config.yaml
num_hidden_layers: 10
hidden_size: 128
n_experts: 40
experts_per_token: 1
d_expert: 272
d_shared_expert: 0
hidden_act: "swiglu"
moe_layers: [3, 4, 5, 6, 7, 8, 9]
router_score: "softmax"
normalize_top_k: false
routed_scale: 1.0
balance_loss: 0.0189
balance_bias: false
router_cosine_scale: 14.0
init_std_router: 0.0386
lr_router: 0.00199
vocab_size: 8192
norm: "rmsnorm"
norm_eps: 1e-06
tie_word_embeddings: false
optimizer: "adamw"
learning_rate: 0.00384
beta1: 0.9
beta2: 0.95
batch_tokens: 131072
max_seq_len: 768
train_tokens: 626300000
max_steps: 4779
dataset: "wikipedia_en"
Below are experts of layer 3 (counted from 0) of a mixture-of-experts language model. Rows are named gate (a neuron's input weights, with its number), up (a neuron's input weights, with its number) and show model dimensions 0-127. Each number is 128 + 32 x the weight over its row's rms, rounded and kept within 0 to 255.
Before each expert's rows: a language model's description of what the expert responds to. This comes from a sample of Wikipedia text that the model never trained on.

# expert 18
It responds to: Place names, coordinates
gate3 [139 123  90 131 131 170 137 159 158 150 128  87  70 192 204 144 126 118 170 158 117 177 149  95 137 137 157  93 127 113 162 141 140 159 104 192  98 118 168  82 116 143  89 137  73 183 103 130 118 118 170  89  99 157 148 180 182 125  91 117 103  95 143 103 132 133 141 162 164 190 104 105 133 155  83  59 110 147 120  93 129 139 168 102 185  84 139 124 126 117 174 177 159  98 181 150 113 134 145 124  77  99 149 138 211  58 153 107 123 137 144 160 128 166 138  94 141 118  83 159  90  99 114 108 176 141 128 147]
up3 [137 174 150 146 103 100  58 124  86 135 149 162 181 109 105  85 153 187 118 121  75 143 112 163  84  68  91 132 114 146 107 180 103 121  95 157 130 137 173 208  84 175 146 156 141 147 169 182 117 112 120 104 112 137 148  74 105  84 174 144  99 152 121 123  99 153 146 128  88 107 143 161  95 122 128 144 141  93 167 150 152  94 101 145 137  83 126 113 116 135  65 145 188 140 136  56  98 123 187 148 125 165 122 107 129 200 134 114 208 116 114  95 167 139 119 178  67 143 151 151 120  96 136 159  91 132 123 137]

# expert 28
It responds to: Coordinates and surname middles
gate3 [170 144  98 118 134 155 156  79 170  87 130 167  91 119 101 138  95 162 114 160  99 169 120 147 109 108 136 196 177  92 106 126 118 120 134 137  94 118  81 137 130 162  92 106  92 139 105 106 119 171 158 163 128 120 130 126 133 135 103 103  51 118 174 101 164 100  69 121 125 151  90 126 120 122  84 129 166  91 157 133 105 176 102 169 124 137 120 188  93 115 158 106 114 197  99 149 125 152 155 112 153 179  90 115 152  63 126 121  70 109 158 228 139 151 105 137 141 175  85 127 175  77 155 129 184 202 149 131]
up3 [146 106 114 116 105 165  97 142 177 176 121 132 166 122 182 145 171 173 170  81 202 156 143 106 116 149  96 160 118 117 148 154 146 124 140 129 152 115  73 110  86 105  39 107 133 131 151 105  74 127 152  96 115 138 115 109 145 198 115  66 135 101 144 138 125  89 155 117 126 194 102 103 151 117 121 129 131  87 101 105  50 168 137  81 128  97  60 195 154 131 147  82 113 133 156  98 122  63 124 132 109 142  97 147 131 164 164 144 126  61 146  91 130  86 183 127 133 159 158 145 150 113  76  89  85 149 148 106]

# expert 6
It responds to: Sentence-final periods
gate3 [121 117 119  94 154 140 137 146 145 122  88 134 185 143 135 124 109 133 114  89 137 153 156 201 149 125 149  66 128 137  96 116 111 181 136 159 156 215 110 106 132 143 205 174 143 138 167  72  67 145 108 120 170 109 117 207 106 149 134 146 145 144 116 140  87 108 198  88  85 130 157 139 120 155 119 165 149 153 106 132 151 143  50 116 106 146  86 149 120 108 143 139 171  88  87 186 115 115 166 117  69 122 140 148 139 111  97 118 137 106 128 155 113 118 104 231 146 136 123 204 112 150  84 100 120 121 145  91]
up3 [108 117 128 143 109 101  97 101 161 115 142 147 212 144  73  84 134  89 115  71 164  87 111 165  82 146 160  78 136 154 103 150 161 120 156 111 129 143 143  87  99 156 178 107 121 153 153 167 142 146 135  94 170 136 143 159 104  96 145  45  82 109 173 134 168 141 140 114 185 128 106 141 176  88 187 153 150 102 165 150 122 114 158 143 131 121 111 127 156 156 113  98 118 202 136 193 116 170 139 190  67 110 105 164 141 126 118 152 164 189 150 170 150 169 155 141 145 123 120  76 179 145 181 169 103 154 118 117]

# expert 27
It responds to: Mid-name pieces in lists
gate0 [115 142 120 116  92  85 216 157 171 136 201  85 166 164  63 145  81 122 145  68 119 153 157 109 110 174  98 195 146 161  54 133  98 185 109 112 120 148 178  81 178 129 166 129 121 111 156 107 139  92  86 160 170 153 104  98 106 101 149 117 176 151 102 125 137 129 159 126 162 102 141 128 115 178 129 163  92 138  62 118 160 170 146  82 126 166 136  70 113 108  95 100  78 129 123 102 118 102  99 156 132 185  73 147 156 101 166 103 167 171 134 139 135 142 136 123  90 145 135 132 124 105  84 143  96 136 147 124]
up0 [154 162  64  85  92 141 137 186 129 143 128 101 162  89 111 152 113 187 141 118 105 198 151 113 113 151 134 124 120 110 105 145 155 170 148 170 155 139 128 110 196  63 182 151 122 127 181  98 131 162 127  96 147 137 140 121  99 145  81 154 100 156 151 170  76  77 105 143 166 162 112 101 117 133 180  70  72 207 159 149  97 153 126 107  99 138 158 127  73  96 157  83  64 162 158 130 125 138 198 166 140 179 116 140 148 122 135 109  92 158 109 210 118 149  93 159 134 153 122 126 118 145 168 137 113 129 123 139]

# expert 22
It responds to: Latinate word stems
gate3 [103  87  68 143 122 116 103 119 129 106 136 126 130 113  86 153 168 174  63 107 109 106 151 188 182 160 111 105 189 118 168 150 103  76 185 119 120 187 121 144 160 175 155 102 168 164 149 142 152 173 109 143  79 140 125 123  89 114 149  91 103 123 113 131  85 119 157 112 119 184 109 111 127 114 132 109 107 139 182 123 137 139  70 207 131 110 116 128 197 148 163 139 136 120 171 172 151 151 135 162 144 134 174 160 129  78 120  93 165 174  55 149 157 128  44 202 127 135 125 119 122 100 106 159 120 158 157 130]
up3 [113 104 136 168 154 151 141 154  50 116 135 123 135  79 117 179 137 156 145 164 125 112 145 123 148 183 139 174 145 198 185 119 105 142  84 135 140  71 124 182 127 125 139 134 131  93  88 156  66 131 155  93  92 111  82 146 174 129 173  79  78 132 107 102 158 153 129 134  90  69  75 192 121 165  77 112 103 152 125 109 102 117 142 146 138  59 142 156 192 107  88 157 125 141 136 156  49 144 104  85 101 164  84  91  79 137 127 133 124 163 151 146 152 126 131 166 127  96 139  96 138 104 172  87 106 100 159 163]

# expert 7
It responds to: Conjunctions and word starts
gate3 [139 117  99 149 180 103 153 113  97  50  97 146 106 151 165 166 117 178 155 107 168 120 127  89 176 121 118 162 133  90 127  78  82 116 113 105 109  96  65 118  81 139 162 131 147 146 119  47 118  98 123 184  69 151 121 159 119 161 176 154 105  46  97 110  89 112 119 130 174 159  79  99 185 136 110 103 153 110 129 144 142  91 144 112 146  75 140  82 118 127  92 130 120 131 179 100 100 113 170 186 153 149 118 107 135 163 143 163 100 108 132  85 188 152 140 122 113 145 101 112 101  83 110 102  69 186  89 137]
up3 [127  81 113  85 122 131  94 127 152 143 148 189  94  69 121 104 185 153 120 160 101 100 158 154 109 149 110 157 159 119  92 169  65 201 128 129 108 140 140 130 172  61 102 158 156 110  84 188  98 121 131 118 143 107  79 137 134 121 113  74 158 164  79 148 170  69 104 135  75 109 127 110 121 135 179 161 127  78 103 112 111 113 153  57 100  85  83 162 134  74  83 154 153 101  99 177 121 137  93  79 135  99  81 143 141 132 161 121 167 182 124 147 111 116 187 123  83 157 144 158 122 129 166  95 133 153 156 111]

# expert 34
It responds to: Scientific name fragments
gate0 [ 79 112  47 100 154  88 150  93 178 171 100  35  80  88 121 125 138 129  85 159 157 147 148 155 168 108 153 120 162 139 143  99 180 133 169 120  92 114 134 149 158 137  95 107 160 180 146 138 172 153 160 155 144 126 108 107 160 122 126 102 104 103  92 152 135 194 128 165 131 121 170  92 110 141  97  88 140 169 121 137 158 133 118 149 117  96 115 110 137 131 141 129  60 154 105 156 206 116 101 182 105  96 142 132 148 116 101 121 106  81 208 150  64 191 107  87 133 111 191  93 126 104  89 148 110 111 116 139]
up0 [160 121 173 126  86 157  98 141 129 144 168 116 166 140 145 147 113 130 163 176 168 110  96 102 116  95 154 126 128  80 150 182 139 112  45 104 132 196 130  52 142 151 153 134 112 130  38 138  88  76 110  44 153  71 139 114 105 162 120 160 191 109 108 130 205 140 166 127 111 127  76 130 113 141 145 124 152 148 149  82 132  95 155 122 109 181 107 156 168 121 167 103 139 111 175 170 105 125 143 113 116 116 128 171 142 147 125 128 180 179 117 139 119 136 168 173  99 118 101 160 137 145 149  68 100 137  76 105]

# expert 19
It responds to: Foreign name fragments, half
gate3 [105 140 110 116 200  18 130 127 105 126 141 133 150  98 116 113  44 209 112 117 117 133 176 118 101  92 166  98 131 112  89 164 178 147 114 122  96  71 170 111 126 121 130 189  87 107 130 142 192 130 112 100 147 159 131 161 153 119 181 158 154 103 132 158 142 109 123 154 150 171 181 169 116 165 177 141 139  79 133 152 107  66  94 126 136 144 141  94 106 115 119 120 120 131 116 139 116  79 175 186 144 166 113  79 135 127 172  86 137 115 149 157 137 160 102 109 127 140 179 123 168  82 132 203 137 147 104 140]
up3 [163  90 111 147 182  51 185 130 135 113 157  97 106 155 154 115 128 177 134 136  78 110 113 117  94 104 178 152 127 129 103 190 138 158 107 110 148  84 152 130  60 150 110 151 137  95 197 124 135 152  88  45 155 185 158 102 113 109 201 174  84 109 154 123 145 128  90 122 178 158 155 103 146 144 122 119 128 115  93 135 135  14  44 108 176  98 166  98 139  91 112 137 132 105 127 138  90  87 139 114 100 128 146 131 130 127 114 116 145 155 119 104 157 108 123 138 111 161 161 149 165 111  91 123 104 156 132 167]

# expert 21
It responds to: Inner word pieces
gate3 [ 96 111 129 128  56 105 110 162 104  93 102 118 157 133 119 217  85 141 102 129 119 161 187  73 110 112 145 119 158 143 136  92 107 143 158 133 147 134 161  61 129 100 135 147 156 220 126 120 148 115 152 133 157 137  88 123 137 145 188  67  82 121 108 250 101 178 181 127 159 144 135 152 114 127 118  80 156  84 117 154 145 133 129 140 132 137 153 145 144 150 118 155 104 145 130 109 100 155 134 180  98 186 160  87 170 115 134 149 147 108 191 110 135 103 121 134 186 186 173  88 125 103 132 132  91 126 145 120]
up3 [142  91 146 143 175  77 151 148 168 179  85 129  95 142 104  83 126 162 167  95 118 117 159 127 149 146 144 141 103 165 121 195 144  95 100  91 139 156 155 103  92 127 143 112 152 146 176  94 144 150 113 144 137 107 110  55  74 157 150 104  85 110 151 124 111 143 126 131 134 104  74 170  78 116  98 164  68 132 131  93 139 134 102 104 121  85 110 161 183 125 130 131  80  35  89 126  59  73 145 106 105  87 222  91 145 112 134 144  82 114 133 149  88 162 158 136  96 139 102 130  99 103 145 100 121  69 106 166]

# expert 30
It responds to: Infobox field labels
gate0 [142 127 105 142 125  91 141  78 106 141 164 101 124  99 128 126 173  86 124  70 150 107  65 134 149 116  96 154 108 150  59 168 165 167 126 139 103 134  81 117 127 174 130 139 149  92  64 172 119 114 142 145  70 104 115 127 120  84 184 178 111 143 129 105 139 189 110 145 130 144 199  49 121 162 171 183 123 143 157 114 150 220 111 181  62 141 135 132  83 106 136  88 148 140 181  69  94 111  96 186 163 117 135 128 115 154 150 102 114 137 141  95 124 167 126 111 116 120 106 129 109 109 137 117  62 163 150 145]
up0 [106 116 103 177  77 102 152 127  96 137 110 102 138 107 115 188 108 144  95 118 105  61 139 143 107 157 166  83 199 138  71 199  61 136 163 148 140 126 127 121  79  66  90  95 120 129 169 159 130 173  90 178 165  77  95 160 184 113 151 161 166 141  94 143 150 107 168  84 149 102 127 125 146 156  53 143 160 112 117 116 145  90 108 135 113 115 120 100 125 189 100 156 125 149  87  99  94 120 150  78  85  84  99 119 160 115 135 140 199 139 136 147 104  90 177 141 114 111  97  85 135 125 124 143 165 155  83 112]

# expert 32
It responds to: Vowel pieces after capitals
gate3 [128 180  78 122  53 169 113  63  67  76 175 177 191 176 109 105 132 126 147 114 113 126 102 188 117 109  97 152 116  74 120 142 163 139  97 163 128 152 224 192 111 152 165 123 129  99 158 153  95 151 150 136  95  90  89 121  93 118 148 170 149 125 135 167  87 131 112 163 141 130 177 105 174 138 127 139 125  99 118  89 109 133 151 115  88 115  83 152 152 146 133 106 137 153 126 117 120 153  75 135 134 104 105 101 112 159 162 116 161 124 107 124 105 155 140 146 142  56  90 216 114 159 151 148 127 193  96 139]
up3 [195 106 115  98 103 123 187 124 131 128 158 150 199 135  92  44 138 119 129  35  94 127 123 128 137  66 178 157 101 102 126 130 102 119 172 136 180 179 164 204 126 151 104  81 123 166 139 157  90 166 108 129 104 104 118 124 121  85 148 158 106  95 136 162 181 100  87 149 108  32 131 121 123 115 129 120 154 185 132 137 116  61 149  89 145 129 143 125 102 172 134 130 109  77  97 138  92 146 135 132 100  41 148 137 122 166 137 117 134 153  80 136 149 163 131 153 119 128 114  97  75 134 119 148 149 137 128 131]

# expert 35
It responds to: Place-name endings, table pipes
gate0 [133 125 105 130 177 138 125 156 107 121 144 156 146 185 160 184 147 115 114 145 172 153 139 157 147 147 130 108 154 103 123 162 180 113 127  83  96  60 113 137 108 158 116 109 112 154 143 108  96 174 102 116 151  58 156 176  91 180 126 140 162 145  44 164 100 189 139 107 129 159  94  73 166 121  83 166 188 207 112 148 173 165 141 136  72 102 107 143 170 168 155 127 111 161  97 126 135 170  46 160 101 100 145 101 122 112 108 103  97  70 153 134 117 141 129 155 139 108 143 109  59 102 131 141 127 176 123 135]
up0 [126 118 152 117  75 178 105 160  97 139 116  69 115 104  92 119  61 139  85 166 126 147 132 130 123 104 118 132 162 149 117  40  98 173 135 149 171 154  96 138 148 111 124 166 122 132  89 177 122 141  51 166 145 156  59 149 144 161 152  64 158 143 164 138 171 108  87 118 133 168 180 127 106 154 102 103 152  88 111 160 161 187 162 192 122 139 175 170 208  97 162 172 100 110 155 145 105 118 144 135 136 137  59 143 119 115 161 170 119 114 121 102 153 122 112 148 129 163 169 112 175 101 140  90 156  94 155 125]

# expert 5
It responds to: Mid-word noun suffix pieces
gate0 [ 99 163 152 169 138 104 103 126 102 132 178 176 110 138 154 198 131 143 106 152 146 111 161 175 111 125 164 104  97 119 130 108 173 128  90 182 104 113 101 131 134  82 151 134 148  80  94 137 105 113 119 140 115 123 121 151  75  62 147 201 166 178 144 168 111  34 155 155 110 112 172 111 147 152  83 128 129 160 115 140 117 103 174 118 121 128 113  94 189 112 121 170 148 102 162 127 174 102 127 121 147  88 131 136 116 114 193 142 233 139  61 169 109  97  99  89 127 150 106 128  78  85 135 114 144 183 153 113]
up0 [181 119 140  99 155 109  69 108  97 178 192 141 125 155 232 114 185 128 148 112 185 111 127 155 163 134 142 108 143 157 175 125 134 124  58 117 133 123 121 124 141 104 124  61 189 140 113 154 136 156 144  80 156 110 120 154  87 100 155 138 126 177 186 129 158  76 132 151  89  99 119 180 135 166 125 119 147  99 200 137  86 157 106 103 115 119 165  96 184 153 148 178 145 159 128 114 125 190  81 162  99 135 127 156 159 141 137 150 120  88 168 131 116 113 131 130 102 108 142 146 186 133 130 113  74 157 140 197]

# expert 17
It responds to: Name pieces and label words
gate0 [121  82 151 133 109 126 126  75 126  92 136 129  96 126 105 149 106 146 129  95 163 103 154 114 142 160 165 131 154 117  78 139 154 109 117  93  91 158 140 133  79 121 134 112 165 145 146  80 102  68 129 118 105 152  99 149  71 107 138  57  91 190  66 141 179 127 128 106 136 110  83 111 172 143 119 188 138 166 110  98 170 114  88  67 110 153 175  99 133 149  88 182 127 167 136 143 125 140 143 153  99 177 127 152 187 181 129 157 123 171 200 147 139  98  86  83 112 174 150 115 136  37 139 107 185 114  93 155]
up0 [131  88 106 131 131  91 100 175 175 136 125 160 162 151 152 142 166 139 118  84 141 161 177 164 129 153  94 145 128 117 148 118 127 147  77 162 183  94 151 134  60 102 104 117 122 118  67 210 119  90 119 179  86 109 141 134 164  85  94 161 121 108 111 128 121 178 146 107 162 106 126 106 107 101 176  92 187  97 109  81 215 168  85 129 134 139  97 125 123 126 111 169 125 164 136 144  96 160 108 129 103 113  47 120 124 157 144  95 114 183  60 130  51 118 118  87 150 159 146 129  63 123 130  93 107 132 158 120]

# expert 4
It responds to: Role word "as"
gate0 [148 150 102 147 128 123  97 101 152 119 179 124 112 128 102 129 131 164 104 116 150  73 130 161  80 114 139 200 142  48 113 150 127  94 144  78 183  97 110 121 131 115 100 107 116 138 118 129 158  75 171 116 108 129 166 143 161 117 186 172 131 193 128 123 126 146 114 125 129 138 119 120 140 142 105 137  79 102 171 166 123 105  53 146  69  73 167  88 157 106  74 125 174 198 138 183 123 145 142 162 112  93 127 127 108 157 209 133  71 125  83 147 185  84 109 182 100 122  78 106 169  85 129 160 100 123 134 132]
up0 [177 104 121  90 135 157 135 146 142 159 124 118 164 110 131 131 174 119 120 149  90 123 125 112  88 138 111 111 197 108 195 106 129 110 203 161  96 205 108 180 151 140  98 119 129 111 116 137 197 114  92 131 182 145 143  99 135  96 176 116 185 134  79 158 141 102 138 150 162 174 104 117 135 138 106  98 135 123 103  95  91  89  77 103  92 164 135  98  63 147 120 107 155 183 131  66 116  92  81 157 153 118 136 174 183 173  90  93 140 119 122 133 141  79  46 172  74 153 126 151 147 103 111 135  91 162 139 141]

# expert 9
It responds to: Pronoun subjects and relatives
gate0 [165 100  89 165 159 119 138 163 168  74 122 122 106 117 162 106 160 127 147 134 137 135 137 149 100 128 110 115 153 105 106 152 154 112 169  41 165 129 100  87 118 106 124 150 129 168 121 118 125 132 117 186 115 147  72 168  65 131 120 125 151 153 146 148  70 102  81 168 150 169 114 153 147 125 144 102 118 192 120 163  90 107 149  80 135 136 101 102 141 157 127 133  90  76 111 156 140 164 160 127 154 103 197 140 164 135 106  80 167 159 121  69 188 136  52 136 139 111 193  40 127 127 169 160  71 154 108  85]
up0 [101 137 185 145  95  53 169 139 116 129 104  99 145 121 148 106 139 129  84 195 154 147 117 128 111 152 107 213  76 154 171  95 138  96 162 199 120 132 157 165 130 117 152 106  94 130 144 135 138 170 114  59 105  91  98  83 126  84  63 114 148 149  94 138 137 128 185 123 113 171 131 108  78 115 127 184 130 111 184 117 175 106 179 162 195 129  89 154  86 107 140  83 103 144 157 114 114 125 102 131  88 146 108 152 137 178 161 155 142 136 138 131 105  88 174 131 163 142 199 139  62 117 128 136 152 134 149  99]

# expert 13
It responds to: Table cells and numbers
gate0 [ 83 185 147 146 168  90  98  82 104 118 163 244 190 121 120 134  70 189  85 136  88 125 188 146 135 166 121 130 168 164 165 124 131 147  76 124 143  89 173 131 144 105 138 146 162 113 116 137 177  99 175 130 106  46 110  68 142 131 129 143 141 142 101 100 105 123 115 108 180 161 145 185 147 127 160 137 119 133  85 102 162 167 117 127 130  89 149  96 147 138 163 152 144 171 171 121 129 127 145 112 103 105 123 109 155 126 207 144 118 120 131 160 116 199  91 109 136 132 107 169 112 143  91 168  97 132  84 135]
up0 [120 158 159 146 173 105  80  99 131 126 145 141 144 149 140 164  77 149 146 120 173 122 146 119 153 161 196 116 134 107 132 158  44  83 126 120 120 121  93 105 118  70 119  73  99 114 115 119  87  85 179 142 153  88 143  72 139 163 163 133 131 106 181 122 101 149 104 125 175 113 154 152 130 125 148 191 103 156 153 190  68  96  93 127 100 125 154 135 112  87 137  87  57 148 138 134 158 121 160 112 143  69 172  66 138 131 132 114 124  46 156 104 156 132 136 102  94 143 157 145 215 123 170  70 111 148 128 111]